config = dict(
    d_shared_expert=0,
    activation='swiglu',
    router_score='sigmoid',
)
Below are experts of layer 6 (counted from 0) of a mixture-of-experts language model. Rows are named router (the router's row for the expert), gate (a neuron's input weights, with its number), up (a neuron's input weights, with its number), down (a neuron's output weights, with its number) and show model dimensions 0-159. Each number is 128 + 24 x the weight over its row's rms, rounded and kept within 0 to 255. Numbers have three digits each.
Before each expert's rows: a language model's description of what the expert responds to; "mostly gets" lists some tokens that are sent to it at least half of the time. This comes from a sample of Wikipedia text that the model never trained on.

# expert 28
What it handles: Pronoun subjects and auxiliaries or modals in running prose, such as he, they, was, would, could, may, often before be or not.
mostly gets: " would", " they", " They", " could", " became", " may"
router:135094125139110168141134130122129122163134121125088121121145115097117130083123092112120196110131143101136134179095155097136131169113092167122159148153173122121147165139188157124111133101147130113114094111125161132143126142113100147130119099151129099128119131099110131078124104146103128106142120122128118090144119102115103103135122164110110129125162199135108111139127099174132117128166137116105147143125104114118203131144155103124126156096148096118106146077076124133154090102135128
gate3:186141114120141149169154137140107113086140085128142143105150108153159113140098155099154163143119129164103154132160152111148145110076124111155132123120103144154112133178153078089099102157160177097099109094120145090127153101164106116114085097141130117129150138156161107092116131112125120192110109101169135136139151138159100117135107139120095124112153140129141126099096100121143095140106161133109090132123110147102159135105138122151127111122148134102168137113123143163098156133098119
up3:153148095126135130103156131141130142126097099101173111112166143137144080191092113119109115140149136120114168118154165121167102138131122134116134143110118069125104095126144136115150145167137123097136120112134105082121108093168111103112123136120100133114124115193167099133179136122145156159131158140143111098109148148166144110099127153135145148141150107101136129123045102077134106114112154114112093120150116166125136134117102152119134104096145147064127161133145140118131131136111129
down3:105119111107135138132135100136088155126100151099124120169152098138161133112116136128123149096100180091124176111146138112105130140103149152126132096127157170086095128145176122151092107129139122105119101083183099138142133146116153134130109096153121141144151150081158118113110132155119126134134154126115139143115111100163074151128094115134160149103161147162084111109119125166106112128151154123129116139095107146166191171101121104124114114143117099101120158099094145126162119130117185
gate4:157144127122172138122168169137157172098102070104136106096130080087132134137101145096127136160143138126121138121120113103137131111152125087124115081107104177155135133136130125123117165118200176127148135135134119128133114175171098135148106114133112124117165115125123109119149123169123184122141160141143119131115127134076124126107141091148137108112157138092102134085115168127119110096120122153114097125185111093145134142112145134145138117138111164167159150137106145068133145133129104
up4:159131106113117122088144103151148123104161111089168106132132163130112135121139162137136090151127152138150136115132102117153156125178122128077089161135090154118130100125127118125133142116110132183069100139128077135088151121189142118146155150067126125148135099131121154106192152086122177153089149108125097123116096135175140099125106114134166127111161136138153097128121133097128112098156134113096101096153118116145125118123160126109111100128094162130143132142143141118120132142161140
down4:156125134110145156116112104113143131139153180118114117142114137134116154092147100146099101115140121145106122156133157090136140127102128169104080130147123152097128189164187124145079118109160161131129062124131118117130143117131149167113142135098131108166132151109099132118151111150114090122091117131082140112158098136194112107130152160153119145133159120147105130168125111119135116196124131109132134138107135110142147115115146099116123111148129108137134127117126058145165116075083139
gate5:156104096132092145139099058145131102191164144136134150098130140094170174096170109101180152098158157095142103105154131156112132138108166167133145148126152132117118159146135130121104121122115100136123134094144150105137071125081137143117104111105113131131131128145135110112111151164147092145137118132115118130121141127136113141147128136118069084149163136150130133128137111159132157112118163120142132150146159113153162118137136075115111138163161065133088130100133112116155096124134147
up5:116079100149135129117170153065115142134135159129088149140120115128137117103136097111122130140121118156115094159124135131110118128136104110104147108140150145145112156139152126096079081079137161122124104118161102187133169164106119139129120112122110109098098124090118182130098152131108113119078126156150138116158128108093121126116147136144127119104154132131145131144126084169155159168148108090104150116161126134142163090159172122148130158120161131097117132117136148165194122083141120
down5:153092158129163172156119116145120124149161133089109174106148112126121120123115127119150147147125127122155114111116116099154159145159095106134110108134115139130081126099111132083093122163160141126090155145133100160131126114153152142114113149148152129147123105123131170115115100115150108112156098167141112128158143078147143161160155113138148106113109151087175061181088128087119172114128116120103113174141122125100130150165107157127113121106093115115125115110184130098102143088119140
gate6:103159126108160103137138174087120093154114140107161139141173093136164122120133125147123133124153175089112141113089159144158104118143091146095134153136128147124152148158132107174148102110155091122123126122131169096142129141137081111157124114142133129104102094111128097113108128163130126087138121137150155070111121164139157126136118099157099095145164176121111139155120092143152078131134141141125147141179111096161161136142105081161085113103150131128146136114125095111128105097102117
up6:109112139148131123140127112137156157131141133123136125078113111127109173107099097133117138127148080101151128129096132098085117110077150131150156135151169091097123152120103180148110124121134128126149131152119130189163148106139137165077147115141108121117122160076120147116143111133132100118164160163097163151171143117087104107127089143123127146119075110125113093143125089131136194128146134107115132155105097169106111116156149158133164166148118094087132124141114129104159135117144139
down6:098128135141116102114119147099143125164120082107123132141150121121165145117164129159130134135156142116122145116129182120157092127123100133102121186096157096137162146123153178162126174148123113098121105106145160109127145141103116146138146073139138117151088101081123118120114109166090103101101151115170138093145142143123094131120131114144085145131148143142134164083113124174096119125135153150132150150168131084152156122144138092108120144135136084100151126096090102107168085105114137
gate7:115104135125124109080113142092156105127179155119090119101136150141130151125130128119113150144107169114091183119116122105139120163120161152116097147114129115143134113115091152178123094095134101106123132143157140161183137102128103109133130127116138089105102154109135128136087098104167122158117165153133134109172168136156119187098114096123082095099152136147146116138142115132170138115142155163125104155165082156140121174125103153152101135165096129144106132105121096099144120128108106
up7:097101149112113162164136138147121109162129105114126135110116105137183130125125115108114169050103120141121105145066146147137135100117129117138140166120119147112130183163145139148178165083142122123128104131117174112118135144147112150067106099123111102134117104133105120118090158158115149117095131116128134103125197143106114138153110132110113117106120131125091116134121100130127129124106105152142134125159077147156179116165148134086184167114159122121142139090101143144118120108122132
down7:151131144140108129106115117137130174180131097102146077091123111132080140121111134112159174072091125114136103135132108104168120115156114180103143160152116090142122181158154130124156140127121147157123107100118144146140104171116119150157107100119124152139137144184119120190139149157142116104110140114148132112134150130119133108086100134095071145121116120136112117104119085099134128132129160057105134165127125148134117116130142148137150151125144086134107135173134105141118116083134147
gate8:105135121095152109129130096074153113095107128128148102118155142104106164123165151140110111120118168108170118123131142134121164134115126151156090105102131098140147122108179092100113141079153110128161121132127100113102095122090128165119153164193149154130131096134127167138123142172125128134129115103128109153151137120101132114137102130148137135119159135097167152099174094163123097124097139158082115123125132110144140168141125120090072137123069142142129089132130154143104092114165107
up8:130103140138145144115118171142095089115090119137104177130137122138124119148110087130132106140136130142135170145183141135172133137119090098094104149141086133155119106138134109173121128163107158099088163134128114069156125132124128088160105174122108156141161141160134101170126111103148078144125140164178148110100132152136145123074166111108104162167121091130130136140122135086109109146116142142145148125105138071124146127090109127150149099124149139113149129132151091152095118122119110
down8:141130130146134129182145132129151112130127137109118113098113129093200159129098121112128104128113167155094140077094114104157128115125142128138157114118121151104106077140182131139107090120082120161160103131098125107090131151134119153098161090120144122108153139097093101134122133064124115152084136169139109097104147169136141123083114135121096126124125138160129143139118122156148093144151125127121159122114102165137186159115160104141139093116142129148104144137173110144142161155149155
gate9:130110120102098179144115157110098148152166183144118100115140124103126152099157104093149159113115127132119128152101150135112113092134126136166137146158163166180124111126158140137065110121133120116101109133105164147155142168113136137125114092089100095145143164096086166102091102101093129121108145132121066138121113086140123134147122133126117116085149138147132123106105116148144115163142146137112158112112164128153186118135146111105169175109186109133108117127117154119141139130133127
up9:137133089134162096107130174138100157103131108057152139124168089138118139129156101100113095161143152102129083137110136137144140094101131094113124094099150162114149125184134121135110096124120126116146116152109145105093142143062109141149157124153150111124100128147117173148136157147119123160098130144132179112127086156098108103098145140133116115119126118092139140126182124134142110121133142142124178113103131101160139071107119133164096163145149128144113113126129111079156159124136122
down9:092158123126112158103109103151120126161124127112134165131164121063121119119112123128109153105090148162114143157118175134083152079114127096153117159143103160110150156155164108095146120125099130104121127139088096147128150137103129110079154111100122123118130155129124136128106157163154102129127139120138153089112139135144044144127132094098142128157140118116100128155174112122124123177159138174118122114137173094139166102123163076162137146118100119142106118137144149169128114132114124
gate10:124134126135139111083146126150121128159116126136112109139123140106134078118091162142135136132138134132076142134097163133158131101158154115133130119137083122145105114139163118159112113145126137113094093097136137129128133063108179119120134168163133137129154166117138136102151117126123123145105111097159114062129143101111149142136110074125088138082146170146169077128137150130105104088092134146148171110136143134135097140145087109115107147086111146120155132142174135114135119181127187
up10:179116082148161160102158132115142100137131116163112136134109093069125159145106108113119138085169124117126132183120100114107118087137108126152122121128117138125137129109112135114089116091113172158134085143153135139138115141186117167155146124137135114148095112128127102115125095160121082109130103154108116163130104143113113119118104134135180148097172115150102162130135159159133145183138122122066155137160130080154125158123177148143115122124126111167131136101118116110104110134099144
down10:107144145131145134089099107109168147119111091079135137130158121121156144105132096060117204109133148117122171135137164147165125119128160118127112171096125151146149150139146126146157139137133145110114108131177122122140107137098128152113108111125088118146096150080133153083116129153112087120135123156137143094106098110121100105112087134136114184140152122134129152127117107096106108160136187153134140100154122088125133147157121132127087127128144110144177141122125088148116121091097166
gate11:078151155116135140105141125144148112147147130147166136113118155142163125102124134161132098079134107079112111128144132172126113098119111120173140145118115086106118136137096138165117180153111102106081133112133141086168095162143161125154128118155128117118127139147132078112112132113128130123115114122108127119076151152137140152156101122142117072149110143206112122142080150136142106113143138108153148110109177079126134142120110116139145123094168158176162183117136116127113128136108126
up11:148120055093121108089135100130141095060158132150135117115101150086127151155093142088150102123137124149117126108143150163105170164138157149136088099084125115117102129148147142121122157162141124144107134160120099089135098126156144126158188145104150126163129108146134130168104129136138107159104153137125130155119148134157087096110103151093118137136129119132133154144100136116084103130097172122096113142112183137114108151108165109106106117131148177122123146148145115120098100131142145
down11:133150125141130118124110150174129162116146136056086180107154108116126137123116110154085188082145107159103092112115121103180103149102183149124137100131146119131150182139141109125150143106103145153122106121084096118050116159148152106098131145149126145134107105108114149121120113098145108161119170166125166158115151141114110150167141121109091131097120138129104116107149153131109143138126134097144132131121109113152151128071144151120145115148150108102127128137101126139153115133115122
gate12:098116123138159146117106130089166144146142117124171134085108098181162125141101107127079161143132118141122126132073161125117095103103135122137147117137151137122127135145161145148114136117116185110094121120139165143170114173193112143119121083149108121138127126134114096137157073151111126127138178088109162077143126119145101157131099148120137120146126150165099102112072117118114104132103170145132090126116107121113122119160176107151164140115134122092127128124123110129151159105101130
up12:114127126180092101125117129145082093138121142169129103169124123131133146099117127123153134095093140138155118153129152152122132131126115121140135114103121107165105140130147119149148089126117133127087113139106156120134134175101139145122142106192169096085099089120106122115122199118131133103111095120100118103110105156142131128127121149095119152151098145123113125162171093129148107132114111136176182155064142095152113112105111126152182169115187111113119107144145144159131113130135108
down12:109097099118129115115158176101118111126107125094110108154123137098151153172141101163135133162155115116145120146144161127083127110115127144178112150159088116141139118120091136126148143113138129124129100098104115147189096092097160118100134139149128143144140106114151086146131125128120133159131179123144138110113135191109105138135105126059111123158132119098120129102120125155157195148126154107087135114133139093139130077088135134071142093147116144103147117150158124160135101149136143
gate13:128149109155103154138138120134173121098142106124083116099093092100130119128142123128118157124110138120109118142099131135114184150114159170139165123142142122100159172109149137109124142096149118134093122131131139104159089142108116139086118118116144094137141163175131082107128133133132180115150128114117102157110115071159112163207131115108116118107159181125114101102169109159126110146159125129096120124085162137098157118134148097127114187110150151113091116107120160152124130135129117
up13:084153119089117135098127162113140109131148155086144143172153131118113125130091165096123087126157148120127168123123098170119161085098124114115097110100095139100108114130114145147157118114162121111143155086131141104125101147123132129108124181127163130077171129123131160139096145097124122105146125104145116110107117109116136095138131088140092132160149111153139107157139133139095084152123158181088160116106129174119135143113119107163129142112131167149151101162172105158111152137143082
down13:152098150105175110104139148096130126136110151155126160128114131157172100151100163139108082102128123093148126104111122211184123116100121096120089113101054139092165115124110108157102103150140127132094139103146141096107145115157103126118136154123103093116142129119135100175148122150148099117132135135161109139119116164135177113114113139136096153153116135167145152125113136095100171122126109124142162122126117152146133116086112141122112131125152156161137140149139102133091089163112114
gate14:115113144124140161173166124135180150114149114162106097077150128087120149078169098144125157124112083107119127106116128129085142130146154111132134137118147072099142190142106125136140088119128124155109103136121106109139161118162152145129106078127121125138140136141129148093124151129092087142157092145108137150170148144136121118113161156132100091108125142171095103180110089124122146115131121140141098173139122135153144108122149126120143148165115143104132148093102119073115143105142169
up14:125166136165105101135076124144152102131108132148133125129065147084088148102107120076130133131136120120143098157093094148129142150132139162162160136134122166151130131123126131107131146108123141131130125131063150161140140101128098149141156148175105092158145183136129102126149087154080148083131146095110103150155107082106104141153086140143168151134095155118136110115154154139114096122123117118090154112152091093128140115143170134145122119087098127139119113123115158141154124149102121
down14:106106144143138131130106091116119170118179141106166121101143168128122133104103156146101163109135103126064091143128130087131118144131131173155148157114197109133137132103138128119068110170116122132102101131113101128117119141087129147124149148114142110133150095125114126129127084087111113129123111086095106116125106101131067128155133132156149116136165161135123137134104103127129133176108144136101152140162129151142158129123202174127129144152131088146147150124099168144145102158115134
gate15:127143093117128131139125118137151124158152111114143137112168139153144083112179121141124129073128158078117174159163166159195131119108122119117164145057166100105126131119178121137125111104127099131125103091168142090110160149126120141122130108117129131141103141134118101133101141156125163091093120114147132100149135154137128151107101126166115121121160165138134124137097085144117085126149130120118137106126118126151142165130076128129100115103138105119139190118118102091156121105112174
up15:148118167108089144121119109177125147120147132126131091127075131140143098101128149151154082155132129141117129126140116123131157158153112150137116134084131121136115137116079120107162178158110130134150135151089123135106141125155182114185148135144126114154114146138153167155141149121122159133142117081116109137126088133145132144152138156085174110122073141116139154120091175125111123135132099100079066107122105157160087136082108137087142134149113142123103138165152146109113143130130094
down15:136161132109117131126109121106138092151100142121107150145145111126099167172110136087126103123114122146175081141122118143159175129134146134126093109105102105139127129147122108117119145100132145139137166123119149128119135144092104126101165111120168108117139052138103132163157134155146140133091143175135146164113156129145128125108114116142162167178130151143121135105141070134152178133106102134124089118130132066110139115135106073134086161092138126082128108129116116144114139127183163
gate16:126108068172128096103124119143122099127139138152124123100156130128145120130112126095135143079083110144163096148145111153137125116112151132118146098159120130091138127140153159122148159156084116119157109121122157085094097119080112140112173124149144123154172134116107117124077148110110152167133156122118134159122182137111109126140111128145112101140091089105110102098118118185144110126147149163154112146105112158177185126135175118134166157130129103163092144119147108113144125162116131
up16:136169128119158096160135126053116163134157135110187111157153068115132109162142128115143137126108116118064154120104119104129178093131090144172149131111110125125111083143096101156115117121101158117110150135128139126132125147091114100142185144142116146126153140126114146121153173109114129149133131113156120146154116105158133172141157102101113118145166131124133100138150140151148148131163148100099110082174136159136149116121172115113128151148131109095095112132153109147111132111088142
down16:170101148105087111126086145115144139114115147124137133149100134140162093144184087126135108113151134130150132137128148109113130118086140123114138120108081161165167117156096119090137123160190122135129168103102117170139124143147130106156127103140092138117098153120175148120134139098115143123137145135132100090119136150125117164112128122120145203109117160175152129139106133134147147099138095142136128088142178132103061123137099095090145125091128145118113139135167138095104143095114107
gate17:139166077097178095108196130110163122122116120106181121128102137136109115173096123090140144134120108135116164138163144114094157117100107157133151127160145105152093099123101104140151162168104137142104119169109125112088133146143138132108135127143068144166125138157146094135111147125131124135114116110149143159106097122155129191138122114111144118166125128115145120134099109080123135101118134129070144113119092101143107061136141131122159138114145127160141154142131142092124152105129113
up17:117130108101159143107156119132119114092108117141155099119124136190145092162121114133123127157115111196098121157177091128127137109120131112084056104123088138130141159165127146119138144134153123135168134126116142089124106124136115114091141139107152114110125124137149169142126151110140087162151136126163161130099185157135139175085111126123113096137152087098112122124150130107147107154115140163158130158156098150151113114099128148098130111133110143118143107128171086092111089152161119
down17:129149147159131106087138158138103098131130094109132074120157107130164142108083110128114110151111111146137116151117149115122171108134119121149132121140150142127134102142104116118171131087073109161117141164098124114085123128157143114131083115129120141108072135176118148117146160117162099164142126134152134146112123160118099168111171106124127111115143081116067133126141143081152146157095154130135110124112137153161113132153177136155138092118175143173110150159113155145105125093099100
gate18:157150109158128099132089144130132069120144107087143182121127055137167127147132159125118150125093109121109069132133164130146127138098179115122125168120128144113154139125110116127121141120162136088128147105115142101129157117147183126144115106145134141084178156151154096116138110134092153129126133134148164135105135143101137137144154129082071134136141170109135092128118125100142154111086115144138133140138111101101144069124127134137124091159139151079112110112120103179137116116126134
up18:146131121111173147134113112145124133110107134164116167106081107119092151139110155133129116175087127161184096138095097127105158133115138108124095085149109081125104112112127112109154130136162140149161174139108089111140104146088161120187194162140139150107164100114156141132144178130139115141131113127143176159124112118126147143122166147100135118119113100096126128146171135139121156117091106120127119130154114108104131087140132111085098132157122168127121100117134114083134156130153132
down18:124127143145109125095168171126194134154145157148141116130129138088082106098123114099158145092136147147108153141104104093115104091128071124119167086106140057117102110113097151125108109131118122146140117144123115144142162148143130135117156153131124149130096194148153129154147101091095127130126132127085105164132168131125129170124162156147103126096116150095121112096121126117130143150137089127132124117099168147119192129103097147111175136117125150150108142148151107127133142136100145
gate19:170095161119138125130136136115090081103136110146128131140102134132101130139081079108121133102155098135137129143094141131126159132117121130161169132131113157153102140150157120109108125139097139156110138112138070124151127164149116144153098141136117110133082152087119141117139118154145103140080124093135120146132097113129120120105100121076125115143146092137143157169103098189110144127125166095163101163121110129156152141098166142140160165100176106051088142133123154117112124131111146
up19:120111115083145151076119152097114082129161180136110145126142176145118135143114130153128098120148131115124135129171134182144092157165102081117114149104110162103114095119142134133119124112128101093114125087152112102138115149096161082114132140083165116127136099126145144164102115103117105158114120171169113119138151116126140166101131122167108122133157109163138127162121111112135108127171154137074175148107093109128119136082128125112128100119131126123159149105159110183103126134147107
down19:156117121148109169118149097137160127131136096087166113123119127120156106130153144133136117127140119123149110163079113154139149152155112151135080100089138103171119134122127138177177130135115123128117141114116130080131106161112185112117105082137150125154136142155150152192106095114128125094148120121113133146105125137110148121106127142118109111133178184081113098120118128125129118170103131148128135107079096097131151160130119156121156164127118130090121159161111095074075125153123136
gate20:096135129105105129105130128159129126174149115138123113122157111124117113153176128137107146080107082101144128118113120150149146173130107142141104131145133146135162123084140154149108120145104132129048106119092163110115119148139105104118124087088158117124106166160110119121119172139161107145094133133116091139099161122152112164135130106143082132153141146167107159123180122131165098088123140146153090142105185101142137160154128102129131156131170107099128154097142149159125101101147124
up20:135146156100121143140154076117090131158155087092133142130149144125157154104136146097205144132170120131081120114096132119122116133153079169150141154117129128136107132177131119137074155067128114165162137094112137117144131077161092159146099126138139146094103130127129159125119148139116091156126101148125151109142138105096109133161113144160124135159128125125136138129138144114133110128122140093111121151150130131135125131142155116161093113171111117143080103106117120138198090093111129
down20:118084105109122127106161138154113113113119118100123093136159125105130183118073118125149174121124159107154102173102152074106127130144150148151121139111116111097147158151114113120135128134118085105098110137130139128175135127170157135074144148134110114154118114128130084145124162138136133135108165143132132136103138146114052137176119135166111146134132123170082118155163145151120139149087082184104134099128108143132140155097109154121120111173134130144110117103103154142133102091118140
gate21:089112095160120139163146119143090106079138097155143112129119103131156145116138125152094163139123112163107085175135111118173167116112148162137175134131137129122138158118162136098087159082118129154105111166121121147147113099114120155134160099150112087145164107155102143097149080149127158166122134127119139153125078133171114132154142127110134128117109145154121099099142105154102147159117167138153126131094159102083129123148110101127119164114150108134087114136123170138152122118074129
up21:147096133106137096116128109129094114152115110087082105140202158167164086105146157144117133121118133128113138126119154136143110161150128088154073146157115137126098130124123116119120098127121119101117138124125105152109110118119136100086100139144162137107121198117108138130126158131192084159134095122117117152075186124135141101126151120155120174124122142171095167132138132112166126112115160162166103137081157118100125118126111123126141135118146115115146162147131141143110109108165106
down21:119112107111142116138095156162100160136106136132141176141115113085092119108160102133107159087127103118108151150131108132114123115104095169103126151085108108143147118106144141143069113134127132129113119166157111160102138132138126124140109119119147083133178092109142150169107118146079136159128140100128122117175130075081095143120147139120174117126154122161181134173155129115122131113143123133095145148160159112155157145116135143127092153120115091091115115120137104139129143136207128
gate22:133120108152126092122102123125128112082092091152153110094122156130175135105097149113132144117106110161134127164135148124118125118160176132150128128098104126146137170190142179113121099097118124165126108118172147156153142130113093130104122141143121097114136137106081165086139133133183131125111131141122151098153154177090103132112172116127132054128119115147082160148153124123109155119101124160163102154133125106149156109128120124133124153203144138126136126123117107102137105121113124
up22:087139123157134117141138121123092093109127084152175098156136139134120147142150172174141087093115146161125159130143123156128108102166141115145121119103103155145070079159128158117096118137140103098098135191115129136111154105147164126101171166123119113126119116112140139129139150119130145177109169157124112095135152158106126135134164091157138155146138125139123118158097155104135098123103135142128113085142135099126108098119108128128102107107139131146159119127184101117062107131093109
down22:111156117137108125142132126103149070105156119131128133091131143151154105107148089183151121128147112125122109105150091100132096127154129179155215149100128134160127145121109170109085149115098123146075115126176106136170096136122121168147150142120144100115150140124094117119117151136102108111145112136158102179109127100118170164119107087133126102101128101117129167150118149105108152119093095154134131122154088107156110143133113158151133119138118144138129114104146104126145149116119181
gate23:153116076106134152148168121096128098104113133154120100113094152074094152122084118100125147158092155122093129150167116141111129118079127087145135112139130144138102160166122169113136145089101165133145112123132149118168118104124119158132126145136103131146115151135116119090126133123141143115133140107119149119124101105108132126095168115092109071121081100171152094166132089177119104158144134122158124162142120115147149156129153088107173155151166112120075159135136120124141133129098126
up23:163077165058124147147121160099179096128119157121122132126118149122129134113130163143139112171185134114086132108120112127133167132089134124142102121111134120105078126145121129078113175145117178143181157146154150156132135114159141135125126130162134164135157162100145119096139122104162143106128085120119138110096113137175130110135141106118109128101122136099125126166114106087121126078144132091146115120124135167087108160147108138118096110119118085096098111150144118125136153149109150
down23:177094102109115125155157125109130124184107140150084174147132124101152166173118152121185137147144147124110151091146103098101120104133141160135113121138147136141090144096128147132095117111129166101100122131173133131157122114133122139143118111112188117161117131089090159106163167133117091121138152106111130108150143107141144121145131112114103139108132111151140131125131125085146109135138086149093168105174129108142087080129083099112141138102096104129128186134088118128134129125129172
gate24:118138132143160125073119108112157127161123142095134170106125136092136138105079095140124138151102111105119135172096132133076152114154128127150102165109121136120085106153146192087124097116157185127089147129117080184147134101146136093139139162162122101159136141100166114110103079081113128119130153189142121156131117160095136108117120141103131148149084098143110119132121127111114138131154116138121151129117152118114128142159158124135157138086145126137145158104115140097128108106137142
up24:145144167098111159101115130095190112148141131121126118150113127127154096168129148149132096150104113112102130129178118106132097121124159157133085119118130114153159120127130098114134146133119158089113157128113109135110104110118120095133136126150200119130136119164145123144177159103103123142103141135136143102123117122113151177113063139125125152091102118109101176107142147110122150116122161138111128130179127136136098196111121158141096113089118180118160118119112076149092132156148108
down24:137151110102131155119115075172116110129137154114124146136095149129132112137138142167133101176158154147161093145143112107130137134146137106136100123125093128116150120127117138155140103169172121155104154136125073103099106160175164133124136127126160141091126102140145110143130096120120133149124101157111123125105131102131149130139130162145151136106102107099151125118125141097139084122093079129118150091151082138097131177096197166138105076135120156118126104114144106084108154162185119
gate25:131141123163115129113120148103126106129147134108121155092134135081114144051149130149122153128104115139184153148110181166111100130115149126145121146153136144134158150113116151083154142135114153151130126123106133118132121135110123149093104119108104134150130145113150117118095148100147106055117140126086132141103120127084116120136131133147108051140139104141145116177175108119113127126128106182142147151096125135167151156126137104108145158174169118150146177106111161125170114106133099
up25:147151190132140103129130156110122097135125127071131148134142103170114152103180144145106107109114150094101148128093136141100130130135089100136113138097118173151144121098098131131166129116167136143152148132139124149132124130116104119076067138123114140102139165095140152135115128126163156141089082106138082124141138127133133137110099118127143178116147143100169135129208152132135118115161074147115114113126165136141128151118103111120137102132113154153148109171124153123157181141119104
down25:113159135139122125144120086102131136122112153058139120123142086119128144118089135149123138095124187150098121122093143148166116132153124132109096131140136133092170113129097117123179123142102122155102142147148116163114151114166125108137109091104175149100147137125128109135177123137166148142108085130127108136092096126143146122160128146105120090092131167132131121117152087121127138133132161157122148149098157149160153086153151043135105150135149143119121138103146116134123086138169086
gate26:116162093104114097142133155120124133119128104080124122142139109098151155088121118118122137122135159092185142123072142101089139091109070163107149112112155151087140151140088147108135164108154136160138144122150171147196119111103100138093141103131136147106140129069136130108168109144149128131141155099115123134127130110150114134139115157148165084147110142151122135133139119108105137155176153142119117125170088133155133140124147108178141164073143115154135148127131129103162115126109102
up26:134138156145136110160141098170164164107131108100091122161138142131142094092150171136146086128127122132126117128147063090134137108164150085113090078119119096103141155122117105129109132116181132167160160142112136105164108119128129116137106131104135099123122117117106132127138118105136157086145082153101131116141143132111123102124091139201146137119143118141154166124126138117122154127147120126095140110181173134095134151121113154139071125150123158137150129145167105092102133144180125
down26:144167098109111167147081157094138149107173132125123134140079138113103113135135128083137177109098166119145124122126135102152154143128120178114135116157130172120150106119145092099169106162144121130152153136082151045133129126132158085087114135120097146155120147096138121138132114134110125105151132140138149142170130144113089134096135115109122108140184151138122130118132108148155096129126123100129132105170143136086140106144142081100106162138123111089155159139119114103124149094147167
gate27:114087117169139094118143138112124140148117124160133094108125124126115155156109131144130149130157139109110122161122131139151132115094128153102145132158118096124098120165089153157067118083159138103112144096137134172123092113134100146099133118163190113162139104194127131127122112134127143145130103154115164151112124101130113095140154122122118073135097132136121124126074085131132135177095130174157120173117085117106173104147136111150138144151153138123133099101111114139101071141155122
up27:142128121133119117150152116108102120123113110114112124150122137125141158121108142142126096166192127107139165151139106136099150172125122127131176115125131144118122149089091108165106144093130100165090134144151102165137117104120130149113126158143121152127120146094130144156135069139071160127111110130116179133128098113080114114154135143143173136123126109090176182116133137140155150134079054131138125110123148112123075117141165103124161109118151153121094110140142137108108082149138161
down27:114113146135161125144124111128161117084150133121166138108141112163087144137154180171157126148075114150119095117109132178139178137123127178111142123139112100147116119122164126169105133121168108137114144124087103085135133171148135108141124149138109169134114104163142123130122132126152112129164120090129135095109076122109128128149118122164136109084148188146101121134120115095114140091140125068093092116100150113122129102135164090136127106121109153124098127135171145122110180116136106
gate28:119163129156142097146153106115128159099113137125150118112092131112165124143146122121140142071038135120151137181120115136135103093104131132098153128098146106104107102141127120094182134153143135150123119131170173115099147107095116152176128094105152112157149141120097159123135107106133127121136135141145164099136122124119119149127134130137127083157132089128112110122190107147056140145170152125119121150173091082136143132158155109149155152151142125139140118128119098096117122126104130
up28:136136079155097110118149154099152124098125118101160104101085125107109125154134159146137086138153138114161125098092115117143180135144152142125130111156126131105140076101125131170126140143133132138190127143116134090078118097139124108129075144132095187114148139161122125158152095139126159105129136157139132132100110135071153113122110140116103137144085087085127158108157182141078131115132139113131200108139131132148118096097129149151122124155150132137142123153119136100112152128124116
down28:127132140158182108064141142132097129096157086166106119103119092125130156111099105120167167126096108089181122127098128129113126109106137128146138173186105152104106152094139137160145170110111102150136157107107089162127142124137129134136066129139114123145116158123122164115109165122131138131117157174117120153114111178123140138134089112112145125101093117113145138164142136139160127109131071096142144153145117121105081100117118116146126096143165098141140138168143144137142110157114114
gate29:147138108107164126117145123060135145125157089115145125131085160115099128116098137154152132146146128103109125169092127144139153124118143127141104139106104136133129134120141142129145148108130138222107120142107165104126148124151122107115115126154130111127103102131121150135163100146118169108092144129112125132140128113125149133106150173138151142136087145154125107159084098119196109130135095114075140127200126094152128096167118115093130184161117155076115160133138111119115115103120137
up29:113105193108134143114124121178153160072124145150100132100111178141124132120129136135119140138090102144149119147148105170106098190080168075124115143102155137142134162142109126125151085128112105115120134128121095123093127150086136128128092125147122121128134171106130100143159110128134103142085135089102136157148139136126129133099149132102129144168157121128164130131108097112132140178109121102164103156144115121104129149119152121092138101162139117173083108137139137174142144079106115
down29:148130161107159137138114095142126111096126126144110140116146126129158127092101139120122146124126060115096148104134116093151114184120159095152150158112136127126132124183133156113117098130113110081123144148136140154120100115119117161131131135134148096128119164107104115148072149141153098143131167083118091104192157162146104128147123135163132073092139093155112106152131131151127149136111159081137122097129147156133119148125124139156140078139138083162082151137108112139128129120074159
gate30:099132166169146140164111133108123138119124135086155104133106084129106140135104125106141126101125126106132109162135106141100138112122088063151198140137167159115176157139131107165110112083139102185150134143151119117126132116153110179134107124198105129120120150117123096133132106133105157103127110138135122116161091130164154136140102109139091124119114130147128103138138121164115105149160108119175113134131158101118100075151176116095124137143118112146086125116132129143161135156093147
up30:126160191084109139094108138156114157130134138141116138132160114133167117090138110167177121135144171116123156099162114174109108130140112144133145155143133098088127087133104126148113160145116105133075117124113090097117094083123185140146169138069137158134099147124167153143128154137151134148097086148123111135097122122136150110154153141115109082131096134089129131129096095081173124131142111150099135132130139138112138108137132115069163113138121135121115110098140120136138133165126144
down30:126102101083199128125135135155123136140118196093143140143134153121141127148140158117162122130087173129128131125129116207138103149120145119099069129133089142189103101124116097117135117110137120143137104135127114129083139134116136099175141131146103140130127145077116102129121129115116145152158115093148115115170117153167110109101121106117157111134137114106136114111136146116135113138122110097133102163100124115091142092077137104133170151122127150176146116134138165162135119146167087
gate31:118105112133160114135131123092142132113100134171122148143108099147115130157129141147133171104180128135106117126076120117143121117166093184119136100110091112096143117122095151155144085064152122142160113121161118165109129134124117159121094106127133149093102108106115110139160113146154124125147141135103155126112133138106118139157139114123152074145126121149151123188093084135148138100133132119122170154172082117134132079167132137124081141180087098099143125157137105111152104139142135
up31:138140114122100104090165145126115162127160104157118114116129121100114140120123110140129115145128170133106142119096172141149141157174114131132154098120117108123101103136139125172178165099116115142097087104166100140088170117128114116149097143070113132112109076116147147096091106119087133144107130153172119108126099158111144088136170104108117120102150131138142131158145116122174152155145118166103186111167119151170138108142126123109110149102110136162139173100135108097159113139130143
down31:141129118098151111128156123155130129137086138181110102150127125120140107096114164117138125161160105117126185145138163130133093168142091174119117146136102102141124101108085159152134097127152102156103102138159106104112120135110138111119152167156147151138104165152107156061177120130117151152129138161129115162080096124155116122138164156126182082134115125138122122138143111159097106089116103102132126121160102132131125128071091089125104126125092121135153143144113146135114102089130146